Below are experts of layer 2 (counted from 0) of a mixture-of-experts language model. Rows are named router (the router's row for the expert), gate (a neuron's input weights, with its number), up (a neuron's input weights, with its number) and show model dimensions 0-255. Each number is 50 + 10 x the weight over its row's rms, rounded and kept within 0 to 99.
After each expert's rows: a language model's description of what the expert responds to. This comes from a sample of Wikipedia text that the model never trained on.

# expert 0
router:50 50 54 54 41 38 66 47 54 55 32 41 53 33 47 37 53 43 57 50 53 46 42 42 61 52 42 42 68 34 68 38 52 50 61 45 49 50 39 50 44 51 50 54 51 51 49 58 60 51 58 47 52 59 59 48 45 55 57 57 46 50 54 72 63 64 58 62 31 58 47 51 38 50 59 60 61 44 51 54 69 48 52 55 57 45 51 55 52 58 77 65 43 48 68 40 36 54 47 53 46 45 50 50 38 44 63 48 40 51 62 51 58 37 60 72 53 54 39 44 46 30 49 50 68 31 30 33 69 54 60 51 63 46 52 60 53 52 54 58 46 67 62 30 48 43 52 48 51 66 59 39 40 71 59 39 55 40 58 32 46 61 53 32 65 49 38 47 61 51 55 43 27 40 56 55 56 45 40 44 45 59 41 50 41 42 58 58 39 45 50 51 31 56 38 41 46 68 52 35 54 60 35 59 51 46 64 56 22 59 49 61 58 59 46 41 49 52 53 65 65 74 42 49 66 42 44 55 47 41 38 46 54 54 53 41 37 62 42 54 53 23 27 31 43 35 38 55 44 66 44 52 41 52 58 47
gate0:64 49 52 29 50 62 56 29 55 61 48 48 38 50 31 45 50 76 58 40 39 65 56 31 53 49 63 43 52 56 39 49 68 64 55 32 54 57 59 38 57 45 61 64 39 37 61 48 56 68 62 42 44 28 60 54 45 48 26 54 54 54 34 39 41 67 44 40 36 48 39 56 43 33 52 39 80 55 56 44 56 39 48 65 71 50 40 51 46 44 49 52 37 56 47 42 51 50 64 47 50 48 27 45 44 63 63 38 54 47 55 60 44 48 51 45 59 36 50 39 43 42 61 45 41 46 48 47 70 53 55 52 50 40 48 54 60 39 42 38 42 47 48 48 59 48 37 47 45 56 37 71 36 58 65 56 34 53 36 46 52 34 39 35 44 54 41 77 61 38 43 39 51 60 50 55 53 46 48 42 64 79 39 53 58 38 54 42 39 43 36 49 61 50 48 50 62 46 43 38 61 38 50 55 57 47 48 61 48 46 33 63 45 46 63 54 40 58 49 42 36 40 54 44 60 60 56 42 65 49 46 52 45 48 38 47 52 40 59 46 48 35 43 49 58 35 50 30 55 67 48 49 56 37 45 44
up0:53 47 31 64 49 43 53 52 42 63 46 63 64 57 40 62 51 58 60 46 62 40 56 62 59 50 44 66 21 43 47 41 41 55 45 50 76 56 49 43 42 43 28 43 43 57 38 66 45 26 52 45 65 58 45 24 67 37 67 47 63 45 50 51 47 48 41 58 39 42 62 48 43 36 64 52 65 42 56 49 33 58 45 50 47 48 26 63 51 50 53 45 50 52 46 56 59 55 49 56 56 61 64 43 49 63 35 52 56 57 50 41 44 61 54 65 44 60 46 55 58 42 57 54 64 45 59 45 39 58 41 46 45 40 42 51 43 59 47 48 59 53 35 52 30 46 34 52 54 51 75 51 58 38 56 37 51 53 55 55 40 74 51 40 62 42 52 52 46 47 57 46 33 41 39 67 58 57 57 66 40 38 51 39 57 51 54 41 71 62 56 38 67 43 48 53 68 48 59 56 61 43 58 46 74 37 58 41 64 63 42 49 59 45 37 48 61 43 62 48 50 63 58 46 38 41 50 53 44 45 44 55 63 52 59 55 53 59 47 65 55 46 38 39 48 80 52 42 41 43 44 70 48 73 39 51
Description: Final inflectional or derivational suffix pieces completing a word, often after was/is, such as discont-ented, inter-ested, cult-ivated, tour-s.

# expert 3
router:51 48 42 71 46 36 66 54 34 66 46 49 51 54 59 45 69 45 42 51 45 52 59 49 51 54 61 53 43 47 46 45 60 32 22 59 44 55 53 43 57 31 51 60 49 46 41 52 36 43 55 74 41 46 60 52 55 24 59 43 52 46 49 47 45 38 63 57 49 54 56 44 60 42 35 56 44 70 48 58 27 43 35 50 43 64 52 47 55 33 45 52 38 40 63 60 41 38 45 59 43 61 45 48 41 45 45 52 54 52 58 48 51 49 51 37 57 66 34 54 41 47 34 47 37 61 49 51 53 67 54 27 54 53 65 58 77 51 51 51 40 43 44 52 69 45 42 45 58 66 53 62 38 42 35 68 57 63 57 31 29 42 57 40 53 56 56 30 48 41 40 30 34 49 60 34 51 51 55 66 37 63 52 48 47 63 66 34 49 57 64 46 46 44 44 57 51 52 35 41 57 45 63 59 52 60 41 37 63 58 52 53 50 47 38 52 51 49 49 51 52 54 51 60 46 57 40 37 38 63 46 64 39 51 51 45 57 61 56 59 37 59 37 77 33 39 30 51 34 53 42 56 48 50 39 57
gate0:66 47 64 45 50 44 45 43 62 58 54 62 32 68 64 29 54 35 60 47 48 51 52 46 49 58 45 70 54 43 50 60 55 48 64 53 58 61 56 39 50 45 37 51 50 35 43 50 44 44 58 57 35 39 48 61 69 57 19 44 41 41 67 36 40 62 55 58 66 48 47 47 73 47 48 40 39 37 54 33 43 42 51 45 63 42 66 48 57 32 48 70 65 58 67 35 64 49 53 35 61 49 55 30 39 54 25 58 48 53 30 64 54 64 47 35 56 40 58 54 44 28 63 62 54 65 36 49 47 56 48 45 55 47 52 68 52 54 60 51 50 46 55 35 60 48 53 55 55 59 40 33 59 45 44 74 65 62 46 54 31 40 53 39 44 47 35 56 41 50 56 38 55 56 47 33 48 50 35 61 37 51 60 54 50 70 48 43 48 50 50 49 40 50 51 66 74 48 68 55 52 51 54 53 42 57 42 38 50 48 38 56 36 50 48 40 41 56 33 41 45 49 47 51 47 57 60 55 53 41 61 51 54 37 55 52 45 42 61 52 62 48 61 49 39 53 60 43 51 36 47 42 43 63 40 30
up0:40 55 61 57 61 57 61 42 52 60 33 34 61 51 27 51 53 61 61 65 45 54 63 42 52 39 39 16 54 51 55 40 47 70 39 52 58 51 42 62 58 45 51 58 54 41 61 59 61 57 49 38 44 57 63 41 47 39 68 59 65 42 35 43 43 38 53 50 36 56 34 51 33 64 52 57 65 49 53 48 49 43 55 64 46 51 49 42 43 64 39 27 47 50 40 61 37 57 38 81 48 52 32 66 67 67 63 40 37 50 68 49 52 40 43 59 58 38 50 57 48 56 55 47 40 27 59 46 55 42 39 51 38 44 48 45 54 38 56 47 54 56 56 49 63 61 37 69 59 50 51 64 36 42 54 32 55 29 51 50 53 61 46 49 53 60 53 42 67 49 43 59 48 45 46 56 56 51 60 47 59 50 50 45 71 50 57 53 64 58 62 63 48 53 47 55 23 45 40 58 45 47 48 46 51 45 39 49 47 43 53 42 56 39 49 56 49 30 45 68 60 57 58 61 57 55 32 43 46 54 38 51 54 41 46 48 58 58 43 44 55 53 56 47 68 79 46 50 36 55 65 59 55 38 44 68
Description: Forms of be and have and the words as and to, often after which, to or a pronoun, such as was, is, been.

# expert 9
router:47 68 33 48 52 53 58 42 36 62 61 61 33 55 48 52 40 61 48 48 51 64 60 36 46 47 64 40 67 73 49 68 60 59 39 50 51 39 53 48 50 42 42 54 35 39 53 40 34 60 37 63 56 63 34 57 42 41 62 56 62 66 53 59 52 48 72 46 52 57 47 59 53 37 44 57 31 58 63 73 48 39 53 57 60 50 57 64 71 47 37 42 28 48 55 72 46 50 54 69 50 40 47 55 50 56 46 56 54 52 31 39 58 46 38 34 37 55 49 71 54 46 49 58 51 32 62 58 38 62 50 48 54 47 37 39 70 49 48 39 53 43 54 35 60 61 25 58 38 59 53 56 43 49 37 38 56 67 53 53 49 46 55 58 46 45 58 38 32 45 60 46 62 48 63 60 54 65 35 39 42 39 41 46 52 51 46 51 57 57 42 55 45 41 50 63 45 39 49 60 64 41 51 52 47 54 47 50 51 46 50 58 49 39 60 53 36 48 57 66 40 43 62 65 55 60 57 56 33 82 64 62 40 37 47 36 50 59 57 43 31 60 51 55 41 68 45 55 36 52 51 49 60 45 55 58
gate0:55 38 60 55 29 65 31 56 40 53 37 37 38 37 45 43 55 41 50 49 48 36 28 43 53 54 44 41 45 58 47 51 63 42 38 49 52 66 41 39 47 36 64 59 52 48 48 61 39 40 53 55 59 58 65 50 43 54 46 54 41 55 61 48 59 47 51 68 46 49 70 49 42 58 60 45 46 34 53 49 42 67 54 46 54 50 47 40 51 58 51 59 34 38 47 46 53 51 52 61 52 40 56 50 61 39 42 58 46 51 38 50 36 56 44 36 50 42 58 38 46 52 50 43 42 43 33 32 46 47 57 34 37 49 61 46 49 56 55 61 27 35 44 45 50 34 59 58 52 46 35 42 37 22 43 79 23 53 44 44 47 50 62 39 56 55 48 55 43 42 46 56 61 40 31 39 51 54 50 38 41 51 31 66 56 53 42 54 52 65 57 51 46 50 50 70 53 48 43 42 48 79 60 35 59 49 45 46 23 63 63 50 52 63 54 44 53 45 46 54 47 50 49 42 40 58 60 36 52 31 43 41 59 58 58 65 70 52 51 47 42 45 48 63 70 35 52 47 27 53 49 52 49 72 38 28
up0:45 51 47 43 65 39 57 27 51 46 59 58 66 36 53 72 47 33 45 70 56 70 59 68 45 49 60 55 53 46 43 47 41 56 64 60 48 34 41 31 44 65 62 64 47 38 45 62 65 64 52 64 45 59 30 53 35 45 51 29 38 49 54 55 39 46 46 62 53 65 57 38 40 54 51 45 55 54 38 56 46 51 55 52 49 26 53 52 43 16 46 57 63 34 56 61 58 48 47 48 60 44 46 55 43 68 46 33 55 50 62 43 50 47 48 41 61 55 34 38 36 35 65 29 62 69 60 60 63 44 61 50 58 41 35 52 50 46 64 50 56 60 59 60 50 38 40 55 47 52 56 56 58 63 68 42 65 45 48 36 60 52 38 70 52 48 52 34 64 55 45 57 66 61 52 31 45 50 44 40 57 50 60 48 37 51 53 51 57 48 34 46 69 56 50 56 36 45 50 56 57 63 54 51 53 34 47 36 67 56 59 60 42 43 46 57 49 36 45 49 62 47 54 47 27 33 38 57 43 62 55 52 33 57 53 31 50 43 49 48 56 60 42 46 47 44 47 55 41 62 52 39 53 55 47 55
Description: Closing parentheses and quotes after names or dates, table pipes, list-item hyphens and country codes such as GER, JPN.

# expert 10
router:57 39 34 54 44 36 45 42 56 49 49 51 41 56 50 57 38 46 50 28 36 59 43 67 20 50 45 43 56 48 40 76 30 52 46 64 59 54 67 48 48 40 47 63 45 66 47 50 57 54 47 35 65 46 56 52 51 62 47 72 47 26 47 50 57 53 32 33 52 48 44 51 51 65 47 41 65 48 56 35 65 37 14 70 42 53 50 41 40 36 44 39 56 53 66 61 72 54 55 32 42 47 50 55 44 67 56 44 50 39 59 52 50 55 63 53 57 42 55 39 37 66 56 32 55 49 51 53 38 39 33 42 44 42 47 34 42 46 49 53 61 51 52 55 67 55 38 49 53 48 44 42 70 44 67 49 46 45 66 56 45 51 46 46 60 49 50 54 61 46 55 67 58 66 63 56 36 45 39 48 53 42 64 64 50 38 46 36 64 68 58 58 54 46 50 46 32 46 44 41 42 55 52 43 59 53 48 48 41 32 59 65 49 44 53 56 65 54 51 51 45 55 57 40 48 58 61 59 63 46 54 64 48 43 61 52 60 49 53 44 70 51 62 28 30 59 59 55 44 56 41 60 48 47 58 49
gate0:61 45 37 41 57 47 60 58 53 43 30 51 47 56 45 64 41 58 50 54 56 53 45 45 60 29 53 60 53 49 40 46 41 56 56 60 65 54 50 58 44 57 41 28 33 60 38 51 66 60 52 53 52 46 61 49 63 39 57 49 45 74 54 40 45 57 61 36 40 55 54 33 37 57 52 40 48 36 58 57 57 45 41 45 61 40 54 64 41 37 48 40 57 56 34 72 61 47 43 53 64 64 47 51 45 50 42 55 33 39 47 40 40 56 47 62 54 44 60 43 48 55 50 43 31 65 49 51 54 47 53 71 53 51 39 31 65 40 47 50 55 37 59 52 65 51 53 37 44 39 49 23 50 55 41 56 70 23 54 59 56 42 61 37 47 65 71 46 52 57 62 50 55 51 57 57 58 39 58 69 25 62 48 27 41 45 47 32 32 59 37 42 41 49 46 70 61 60 67 42 52 56 60 47 56 50 25 45 52 59 38 43 52 48 44 54 54 48 56 52 41 55 58 34 51 45 40 62 56 36 57 51 66 55 36 42 55 34 47 61 41 66 56 51 43 48 55 62 52 64 52 57 28 56 53 57
up0:54 64 61 62 48 55 54 54 53 64 62 38 48 53 48 49 44 48 32 56 47 62 44 44 61 76 63 63 46 39 65 53 62 51 64 44 36 44 66 31 43 52 48 67 40 60 61 58 52 47 65 44 49 60 54 55 45 29 57 46 49 24 52 64 44 44 55 54 59 51 53 66 42 60 25 59 54 58 63 36 55 60 55 73 38 54 56 53 62 63 54 49 51 35 52 52 61 49 28 55 34 48 43 50 62 28 51 43 46 45 52 47 57 50 62 54 44 42 53 69 42 29 59 63 48 40 48 43 50 48 50 44 35 74 60 70 42 63 37 53 50 49 36 52 51 65 34 64 51 62 36 46 56 58 61 50 45 41 45 35 56 58 40 58 40 40 60 52 48 43 45 44 33 58 38 50 41 48 43 49 57 53 51 62 51 55 50 73 39 45 45 61 43 58 49 48 36 57 43 50 55 41 40 41 49 48 67 61 48 40 54 65 47 62 37 51 52 43 50 40 60 35 41 49 38 47 53 50 47 58 37 47 55 39 56 60 59 49 39 56 50 39 44 60 48 57 65 40 54 20 40 26 71 32 54 53
Description: Second or later pieces inside names and words, such as Kepp-el, Pon-ty-pool, Loss-es, Copper-field, often in tables and lists.

# expert 6
router:60 40 44 37 48 49 37 47 54 59 47 43 43 55 47 57 53 62 47 68 61 55 52 49 65 48 30 62 47 50 39 45 47 40 70 54 47 52 53 44 73 58 59 46 52 51 65 54 43 42 50 52 39 45 59 42 64 63 53 40 46 76 58 40 52 54 51 59 63 22 32 65 47 32 53 61 42 52 55 46 44 55 56 47 55 48 55 60 43 53 51 43 55 53 45 53 53 48 41 31 43 33 52 43 34 51 40 42 42 36 44 52 55 53 52 35 54 49 53 38 72 37 42 44 41 48 37 70 52 56 66 48 52 42 45 64 38 59 37 52 25 53 52 70 65 47 53 42 59 55 53 36 51 52 51 48 55 43 27 53 60 36 38 40 51 48 47 50 52 22 50 59 64 54 38 56 54 30 75 77 62 56 63 36 54 49 62 49 46 55 64 60 42 66 62 33 56 51 67 55 45 58 55 66 52 52 46 50 63 53 59 26 36 56 49 45 62 49 51 44 31 48 37 50 30 54 59 62 54 39 54 45 40 60 45 67 47 62 56 38 48 52 55 61 51 53 48 47 72 44 64 56 43 46 51 58
gate0:49 39 61 59 64 42 56 52 65 27 40 45 48 41 52 55 42 47 40 57 65 48 51 40 62 54 41 38 44 43 54 59 41 52 65 66 49 44 37 68 47 61 39 62 56 42 62 53 44 50 59 43 43 45 69 37 72 67 47 49 47 52 48 34 60 48 43 51 45 49 51 53 45 48 59 52 48 54 37 48 46 48 54 51 49 41 46 45 55 53 64 55 48 34 46 62 59 61 54 50 60 61 49 45 47 57 44 35 31 58 40 61 45 64 49 62 57 55 44 37 41 31 50 68 47 46 68 52 61 63 47 44 58 60 23 38 55 60 64 65 55 64 36 61 56 32 48 36 54 53 54 55 39 56 57 47 71 62 48 45 52 60 48 48 61 52 42 56 50 54 44 41 56 59 54 40 71 40 53 47 51 41 57 51 48 54 43 48 31 39 55 59 61 57 32 30 54 70 56 40 25 55 50 46 65 59 57 44 47 54 40 54 35 52 45 54 50 38 50 54 45 40 33 73 42 59 29 29 48 50 50 43 35 53 34 34 42 43 41 37 46 25 65 63 48 47 57 40 53 44 62 56 64 34 24 39
up0:60 28 43 49 52 58 55 55 45 34 50 18 54 52 39 49 36 49 44 44 56 59 43 52 59 53 61 36 56 51 54 57 55 51 48 45 45 42 50 73 62 60 48 35 49 29 63 31 54 61 59 52 58 42 59 61 57 60 61 47 56 49 49 46 62 56 52 63 53 54 45 50 72 39 52 52 47 55 42 55 33 43 60 48 61 59 62 62 56 54 48 47 43 39 41 61 59 62 52 45 66 41 58 50 50 40 41 57 48 59 32 48 44 51 66 57 56 46 55 57 51 20 38 73 58 53 67 31 50 66 33 46 65 39 26 66 46 69 69 54 42 61 49 46 59 46 48 45 49 45 53 43 48 52 57 56 50 60 42 58 54 63 52 44 44 56 37 36 45 47 37 42 54 51 52 47 71 65 55 68 44 44 67 60 56 54 23 59 46 61 67 51 59 58 63 29 41 58 48 64 58 54 49 37 65 45 49 77 60 57 58 45 58 53 52 43 42 65 54 50 50 51 34 48 52 66 53 46 58 56 50 51 57 43 63 39 62 43 39 52 62 37 64 47 60 55 58 53 56 65 48 66 59 34 46 39
Description: Mid-word pieces of non-English names, especially Indian and Slavic ones, such as Th-ar-akan, Th-ala-ivan, plus the word of.

# expert 11
router:38 72 34 43 52 53 73 64 23 58 63 62 40 55 36 45 45 66 43 52 46 58 60 32 62 51 57 51 55 65 40 62 57 51 46 56 52 40 56 55 44 54 40 54 44 44 51 38 36 57 37 65 55 42 28 49 39 31 58 57 56 64 61 54 50 39 55 48 55 60 48 55 43 45 40 62 36 58 65 67 51 40 45 55 53 58 60 57 64 51 35 43 36 37 62 64 54 52 40 70 42 49 41 59 60 53 49 59 56 63 21 39 53 44 48 39 36 64 55 69 51 58 45 50 53 44 58 52 36 59 57 49 56 48 38 38 79 56 44 41 60 47 47 57 53 55 38 51 43 66 56 55 35 45 29 47 58 69 49 57 52 55 61 62 38 40 59 47 36 49 63 39 58 45 59 56 54 64 38 51 56 38 51 53 56 44 43 51 64 58 45 58 49 35 47 59 50 38 49 48 59 40 60 41 49 59 50 51 53 42 52 61 43 38 49 61 53 52 58 65 53 41 67 67 51 64 61 53 37 72 57 53 42 41 42 34 57 61 62 45 42 68 42 52 45 66 40 62 31 55 49 50 61 40 48 67
gate0:60 63 60 62 48 53 43 58 54 38 52 61 52 38 55 42 46 70 41 44 60 32 43 39 65 42 56 52 58 42 48 57 42 37 47 47 58 59 28 58 46 43 36 50 51 33 58 45 68 53 40 44 46 61 57 43 51 46 60 52 52 61 55 41 51 50 37 53 33 33 42 44 61 62 54 55 45 40 44 35 57 33 68 49 57 52 35 49 38 49 52 52 57 53 40 51 47 66 46 57 49 45 46 55 55 46 44 47 30 64 62 48 50 48 42 34 39 54 55 46 57 61 60 41 40 56 50 57 41 39 59 45 46 51 66 53 28 55 51 59 53 64 56 52 47 61 36 25 57 52 63 59 61 54 52 66 42 71 53 42 55 39 27 34 42 65 27 54 45 53 27 50 30 42 68 39 63 52 35 48 52 27 62 41 69 53 42 54 43 59 50 59 50 35 22 20 55 46 56 55 46 47 54 49 62 37 44 49 50 54 69 54 57 46 56 52 46 65 40 46 37 64 43 43 31 47 48 34 41 51 57 52 41 53 52 68 49 51 52 64 65 39 51 57 44 50 58 39 41 49 48 64 39 57 36 38
up0:45 62 55 31 45 59 57 48 50 30 67 46 53 52 47 42 46 53 36 42 68 37 45 49 67 45 64 51 53 50 53 73 51 40 42 51 59 59 45 59 66 48 52 30 57 54 66 36 56 51 57 50 50 52 60 38 39 55 53 65 62 48 60 40 52 75 43 51 26 57 46 49 39 49 51 46 56 57 49 53 56 35 66 48 53 54 50 40 52 41 60 51 68 63 44 24 58 53 35 52 40 64 48 56 49 46 53 47 53 37 58 49 39 39 51 45 57 63 44 64 59 29 29 38 57 48 44 55 48 37 56 48 30 40 40 52 56 41 37 41 48 56 39 34 58 47 60 59 43 52 54 59 47 66 54 70 56 40 68 53 67 40 53 40 34 55 44 51 45 35 30 57 69 56 62 46 48 31 63 50 37 54 58 39 51 36 22 63 56 51 27 50 57 54 46 43 47 46 51 46 59 50 39 55 64 58 52 56 51 49 51 49 38 50 62 49 50 48 47 53 50 49 51 46 47 53 22 47 67 57 47 57 76 51 35 55 65 63 54 53 48 49 41 45 44 58 62 29 39 38 42 61 63 60 60 64
Description: Blank-space tokens and pipes before numbers in table cells, plus %; separators, range dashes like 11.5–13, and an.

# expert 7
router:52 42 65 42 41 48 40 64 65 37 50 47 36 51 68 47 51 33 51 49 48 42 47 55 38 50 64 64 44 42 57 29 55 45 36 50 46 48 64 58 60 42 50 27 39 57 50 33 32 52 57 53 61 46 58 53 47 56 46 47 43 26 60 56 56 60 46 50 52 65 47 51 62 36 49 33 46 55 29 52 32 39 49 41 54 53 41 34 55 56 57 52 34 51 46 49 45 52 34 60 54 61 55 51 69 46 49 61 63 59 47 53 64 49 54 56 40 47 61 47 45 66 58 63 47 75 51 62 52 49 45 51 55 63 62 50 43 51 40 56 48 61 56 55 35 60 64 53 54 53 56 56 56 50 49 48 46 48 69 45 55 55 38 64 33 55 54 36 47 70 57 25 48 29 31 56 31 77 42 50 60 68 51 63 62 54 35 59 42 44 56 44 50 54 32 44 43 45 33 49 41 39 49 33 46 58 35 62 55 46 45 44 56 43 64 43 65 54 42 42 49 47 32 47 63 42 42 45 50 53 51 36 57 70 33 66 39 47 48 50 48 50 39 42 63 66 49 54 72 60 45 70 44 43 37 52
gate0:54 52 64 42 71 62 61 50 54 50 46 34 54 53 39 52 43 54 45 47 49 54 23 49 52 62 44 32 66 57 51 47 62 52 50 54 53 57 40 61 50 30 36 62 45 48 58 60 50 37 49 51 49 54 40 65 38 43 48 39 59 61 68 64 40 46 52 52 47 51 45 56 65 39 44 52 49 54 61 42 66 58 33 59 57 55 47 46 46 46 47 55 69 56 50 43 42 62 48 68 37 58 67 60 59 52 39 64 42 45 43 38 51 25 54 51 38 47 47 41 43 53 58 63 44 35 57 57 59 42 59 53 74 65 65 40 67 56 63 57 39 40 40 60 44 55 37 64 56 41 57 62 42 44 46 38 61 70 61 48 48 55 70 70 45 67 47 66 36 64 56 40 46 50 48 13 53 40 45 45 46 69 56 64 53 45 51 58 56 38 52 46 48 48 42 46 45 59 45 60 37 54 52 69 45 62 56 34 68 48 46 45 64 52 45 46 53 46 43 50 29 56 47 49 45 51 48 51 58 56 40 48 50 24 53 60 35 58 33 34 61 51 66 41 52 58 42 53 59 59 45 45 51 55 43 73
up0:63 35 45 55 53 41 57 58 32 60 58 48 64 59 46 47 41 49 40 54 55 60 50 57 35 50 48 41 54 44 40 60 45 58 55 48 50 43 65 53 43 59 58 58 55 43 37 54 53 57 55 40 40 57 57 61 59 37 30 64 39 29 56 57 53 54 23 60 43 51 46 48 47 62 64 50 41 54 46 59 61 59 67 33 53 44 57 38 58 54 34 42 65 49 68 63 52 53 53 59 50 69 48 41 57 58 39 29 52 57 54 71 40 44 58 41 42 60 62 43 43 57 54 41 48 44 47 55 38 46 40 47 58 48 49 53 54 39 54 63 52 54 68 54 51 63 17 49 32 62 40 41 38 46 27 54 67 36 56 61 45 57 33 63 47 54 64 54 42 39 67 51 44 59 35 69 68 57 43 53 43 48 52 48 49 46 32 52 51 53 54 44 32 53 43 31 43 53 41 41 45 44 55 54 38 29 61 41 53 55 47 46 43 51 51 31 41 61 57 52 40 56 57 50 31 32 49 67 44 49 51 50 39 83 37 64 60 53 48 70 53 49 48 54 57 60 39 40 48 66 61 37 54 41 46 45
Description: Inner and final pieces of personal first names and surnames, often foreign, such as in in Erin, Juan, Jane, plus initial periods.

# expert 14
router:32 81 37 39 46 53 70 59 26 65 64 64 45 61 46 44 50 66 47 44 44 58 61 40 62 46 59 50 59 65 44 63 56 53 51 64 57 38 56 49 46 44 42 57 34 42 45 38 38 57 39 68 57 50 31 54 38 33 59 49 50 62 50 62 44 43 61 47 58 59 43 56 48 42 44 57 33 61 58 74 44 39 51 54 54 52 61 52 71 52 36 42 33 53 58 68 50 55 43 67 44 57 45 55 61 56 47 61 57 49 21 39 51 50 47 45 40 68 60 70 50 52 41 55 54 49 67 49 41 60 54 47 55 55 37 32 72 52 42 38 50 44 44 54 56 61 43 58 42 64 56 48 36 35 29 45 64 67 58 46 53 60 59 62 41 41 60 50 37 56 60 43 60 52 56 55 44 56 37 55 50 50 54 59 59 51 45 59 65 64 45 59 44 46 49 60 57 42 37 55 62 36 52 44 46 57 51 48 56 42 43 59 45 40 58 56 47 47 62 57 46 39 73 55 59 55 55 52 37 73 48 52 41 36 51 30 54 61 64 49 42 64 41 45 44 61 43 63 32 56 46 52 63 41 49 62
gate0:50 53 57 40 42 63 43 51 50 44 50 60 45 50 47 55 38 45 43 54 49 55 47 61 52 51 47 61 74 60 46 43 44 56 47 62 43 39 48 52 60 55 56 41 31 60 49 48 55 44 64 55 77 42 55 45 47 53 46 66 54 53 39 32 41 45 35 42 67 36 51 46 55 44 64 35 36 51 51 43 58 51 53 38 51 29 37 25 50 42 54 60 48 76 61 37 69 57 39 43 53 77 48 34 39 46 44 66 39 46 61 49 64 51 62 48 51 53 36 47 49 39 59 56 56 52 45 44 37 49 43 34 44 52 46 62 47 61 60 64 52 38 62 53 48 72 46 46 39 29 41 44 61 40 48 52 47 59 49 42 54 38 47 30 36 47 47 57 56 52 24 58 59 55 35 32 50 53 26 52 35 63 48 48 51 45 49 52 51 57 43 53 51 60 53 56 56 51 60 57 58 43 49 46 61 45 62 41 49 45 48 45 37 42 46 47 56 53 46 22 46 69 34 32 33 43 42 32 47 42 41 70 63 43 36 40 73 55 54 56 60 31 50 37 46 45 37 43 64 46 63 50 35 40 52 52
up0:48 47 46 42 54 47 52 50 55 46 50 40 52 50 42 58 49 30 82 66 47 50 43 53 57 43 37 56 51 36 35 54 49 33 39 39 58 50 51 51 49 40 59 45 46 48 52 32 65 54 53 65 55 35 45 61 57 59 38 66 47 52 52 52 40 42 52 34 56 25 61 49 41 52 62 39 48 56 58 44 39 47 62 50 53 56 42 44 59 52 54 51 49 50 59 66 52 65 33 42 38 62 60 51 36 41 51 41 40 38 59 54 34 38 51 54 50 49 48 58 47 44 50 49 77 44 54 53 50 46 56 39 57 56 66 42 56 48 38 39 40 39 39 54 61 40 48 45 58 78 43 29 46 27 34 61 45 58 56 56 47 36 43 51 63 60 69 48 52 54 41 56 55 50 55 63 61 50 40 45 45 46 45 38 55 55 63 60 66 61 67 63 37 51 63 53 30 47 52 67 60 32 41 38 65 30 63 66 54 50 52 48 49 38 49 44 56 51 53 51 41 58 66 54 32 40 48 51 42 42 48 36 45 41 33 64 63 59 49 78 45 73 36 56 63 67 65 48 57 44 56 49 57 54 56 34
Description: First pieces of names and numbers after a space, such as At-hena, Sat-oshi, 2-019, 3-1,573, plus pronouns his, her and by.

# expert 2
router:38 78 38 41 48 63 76 57 26 63 61 60 39 60 52 44 29 61 49 43 35 66 63 42 62 48 62 47 58 73 41 67 62 52 46 54 49 39 57 50 46 50 41 47 49 40 41 39 37 60 34 66 58 50 32 58 37 40 59 52 52 68 61 58 46 41 64 59 67 53 44 57 38 42 42 62 27 59 70 70 46 40 56 49 46 50 61 57 67 56 37 41 37 52 54 60 52 50 55 61 50 47 46 60 65 51 44 62 53 56 27 37 59 42 49 47 35 68 56 59 52 54 54 57 52 47 60 48 36 61 60 39 58 54 35 42 79 54 45 40 53 43 54 52 54 61 49 53 35 63 57 49 45 47 34 39 58 74 60 51 52 58 63 62 29 37 62 53 37 45 53 46 46 49 57 60 48 57 40 48 46 37 48 51 55 45 40 49 54 59 46 57 49 46 54 49 44 45 45 56 72 34 51 41 44 58 59 50 55 47 48 51 46 39 61 54 46 38 59 63 52 36 61 55 49 53 58 61 46 64 57 53 37 37 56 38 59 62 61 47 42 66 44 41 53 63 46 63 38 43 43 49 63 39 50 60
gate0:49 44 44 57 56 59 50 51 46 33 30 46 62 49 51 54 35 44 61 43 49 46 53 56 47 57 45 53 39 66 49 59 49 54 62 48 50 54 65 55 49 57 67 60 44 61 41 40 43 42 63 58 32 54 35 48 61 49 64 63 46 64 62 42 38 42 27 46 50 42 48 65 64 60 59 47 48 68 51 42 43 65 48 44 57 47 61 52 60 48 65 47 48 52 47 48 52 45 59 48 56 48 57 49 34 50 48 34 48 40 58 57 50 46 40 26 48 24 61 53 33 42 42 51 48 45 37 58 46 56 53 45 39 59 38 69 68 29 45 63 38 44 55 68 35 55 58 48 55 63 61 52 58 47 65 50 56 47 53 49 41 40 59 47 42 57 38 51 51 29 42 68 49 71 44 62 47 31 57 55 44 62 27 55 45 36 50 43 46 46 52 55 55 52 47 30 52 64 45 57 44 39 49 62 55 52 62 64 51 36 42 50 51 46 45 52 64 40 48 60 32 17 37 38 60 37 40 55 61 54 47 49 34 47 61 53 12 65 50 32 46 52 45 39 46 51 33 32 43 41 43 50 51 46 60 55
up0:59 47 64 49 46 43 41 53 46 59 34 45 44 60 61 70 57 58 44 36 51 41 53 45 47 48 36 63 70 57 54 64 58 65 55 51 66 55 48 50 59 36 61 40 65 46 54 54 26 64 38 33 51 55 54 33 55 56 44 35 65 57 42 58 51 59 41 53 55 42 42 54 70 44 55 49 58 37 46 27 55 60 61 63 49 61 35 61 54 65 34 66 35 51 52 41 39 56 47 44 46 42 54 60 59 55 53 66 51 63 44 55 53 29 51 60 33 50 45 45 67 63 44 52 37 66 53 64 46 44 42 61 52 44 71 55 29 49 48 52 55 55 66 46 59 49 40 54 40 63 21 49 55 40 55 53 49 40 43 39 36 41 46 38 43 36 49 29 48 50 35 61 52 41 54 36 38 54 50 59 44 34 30 45 59 44 46 56 47 43 44 55 48 63 58 50 49 53 41 49 46 28 33 38 58 52 56 43 68 57 41 53 62 51 48 44 46 49 38 65 63 74 70 74 49 62 52 45 38 50 57 37 49 39 58 62 58 46 57 44 61 55 52 51 52 55 36 55 63 34 61 52 60 53 48 49
Description: Common nouns ending a phrase, like center, acid, magazine, Year, plus table pipes, spaces and leading digits of dates.